Weights of a small mixture-of-experts language model, trained from scratch on English Wikipedia.
Training: a variant of SOAP for the experts, 573M tokens, 4771 steps.
Below are experts of layer 2 (counted from 0) of a mixture-of-experts language model. Rows are named gate (a neuron's input weights, with its number), up (a neuron's input weights, with its number), down (a neuron's output weights, with its number) and show model dimensions 0-223. Each number is 500 + 50 x the weight over its row's rms, rounded and kept within 0 to 999. Numbers have three digits each.
Before each expert's rows: a language model's description of what the expert responds to; "mostly gets" lists some tokens that are sent to it at least half of the time. This comes from a sample of Wikipedia text that the model never trained on.

# expert 59
Description: Inner syllables of longer words, such as de-vel-opment, assem-bl-y, a-ware, per-iph-eral, often before endings like -ed, -ion, -y.
mostly gets: "pl", "lit", "present", "bl", "form", "vel"
gate0:533521527409563532490552608471502519480547376584524509468569490444522531589434511495510541459481528465493507448545492466467461577499461540522504450524484479548433541471457497545373479425490479442616560582468429461431508495477536596513534499446574572486605498514464504424419381479492590546456485460437533489500515542510467424481496460450488490467520406506542530451493583453414585471526546494478519495461464388407419432513448446512500601469509486506585499459489445525479448441402431529534650459506601448495490605513532522531540527483528533554532544437454505469517490504489445496529437444475522478569502398608489513486509450529423520462452531509484480419497453434431460489553
up0:515445510455513540427555533543525522508486466469478430469588491557500525575442525504468467375556454520500540485561583434501501475501470443536463488568496508521389564464505504503532477501501542458525491582472431454568519470571519528473529449483415569561669609521486517457480524507442482498555564540490528599503573511521450445469413541489484480442498461593657479537503444529454493479560532437470460451496475461495483495414523501426474537469490517451544458467496449547431530521368497577478540442537603480535502603507448409506533573574530599513571548483503571472454445578437506488589520472504591539441426437495503540498413416487496412452440510448516493445560549473437453457458
down0:502493595540544522547505426435453541505507559519520499519517494445567492463477605474526546510489496521410458553481529520388477507513424546508476584406541456503482534520537490506457536415532470412504504457454518479496512543525375476336516588519494538489516449568505475400393586571484539541469433506532464599425521557545533470479524463442409461496456487478501523507450533482519453542488514530480584473398549522520439551550562500554600503528472589484466475464506461486557439426363475478467551539517492557451457587473448423563479532453481529539520430512539550500565461459561473403406414464550500543519597505476548539453443511601456451473521525488389458497528405448493430483454

# expert 6
Description: Opening parentheses and brackets, plus some opening quotes, often before scores, dates, loan stats or birth years, such as (0), (25–15.
mostly gets: " (", "(", " [", "[", " che", " Elect"
gate10:462522557493600478561473393518495601521427509496561428474573535526500506559597457376558509580508467554540505559511499471504557549414408539534597554461454526550503454435484516495447524616516507542473469480504491404493538491469495550528466491548425526519581458428453515525512497522553434557556571456513537481440459377529532551476496575548499475539587463459493553475452445466553456479426521550481453477542465443482573527530539405439564509408581551506480462548482516401459506535401549490539574396412550507525540475612459507486493423484477558568494495420470448540493500423478446476498551535452516554488582532554435443505497541460482408420514544501558427548421448547512516467444
up10:511525479528427554515526541474572561513518465442522625558533435398419469387444535623545545549535510502448485408438431511523535490531528539465490429557511508492534472585525425508484551475395436504448450490410481535585440530454470507576572490379553521558538430539546500554500534424546475525474489456512495478412480404482519504467536424560462544462471510563508408500461639455463486538570515509530561537519489479557396488517428620507463510557465476532533479567510490497501534465472448521456419579487470418533509511457566408435436551476484437479576526530490451464578384546522560546515499417550444504522464483481524503444519578470492567535453540463433539467500480419558534492541
down10:523473477481455514467529506534633502458458526501416563525550533519578444447552387496476537561492541494497423547465468525533488545527451369549501435412525456502500430461502548581503518503515613527490546497488549545461443569473468481465647470487498431493550442485499476537501528516555558561505547526466463442392443480470434470415521501479456451520490625530505497557523459471481487573411534654479472452513514557525494545482425589573503513414595472463507499505522531490441592485534481505548583511588625588595543458521457545541508574551469525521487480464496479534378462531470530426508466572527522562510555574502551535430495506519533463524491570511551575473485456393463505448560

# expert 53
Description: Closing parentheses, quotes and brackets ending asides, especially birth–death dates like "(1914–1974)" and quoted terms.
mostly gets: ")", "]", "\"", "”", " )", "}"
gate1:437557474479520617536520437493411549488480578448504450547435535478566572515515509490483529528472472523535482504506522511427425500475480535487626538371524585541443444491490487451514533510521479489426472537505653448452472432488528604552545561485594445489569463476441458437506609461458500495431558445540575477427443480483585491507508542426389414502525506516536516460528538504540564472450519500511451552481395476519541431536442478455542599487396504517529499603492545474473419459586442497434498529511409563505532557510536518527499450487418532497519609517461524639559423455543590477504555429480520489535523465566539445522477484421505473540555502487420552483531479510595479481468
up1:507590474494488532508557545448489540436458523515574500514504485467516541480569511416513463441506472528569504559461551445492533479532500432525538479438458634529492538484523524453475509451570444448506504542518589464448476478569526583482556518478437495538486439466477458500514513518498578506464545424484630524394367475568525493476588519437409460512497586469490543459550527547465462559421513604520458608464448540479576489498509541511590595425456543503579452554462535437460498444463472493462583459483355502525529455434430508488528430446515531551526534493453448523459492511557554491502544432538512442506541467614511409511403462373522539503564494444487524443488444543605503488369
down1:515517457495455552413400512507526583514440600460465543563506448554431542470582533539576588550512497541557420539549518433463508496592588493582566390452528494511479483513501474452468497490412487448585466482462479410531563417424493410538519565517591462492441489456507450542478470554492505634513520460442549577520519479436520495537446501507480527480476423504543515527419549540427487584474542486485448489531522487478577382603455397463464554533499566474479504404565484461435589350460555576531501509486499485509512491513473548512478548540572445484472515476494479556576501496482396463428468507498517512480518466441501510442545419508488432521509473403572494474474458561560377514517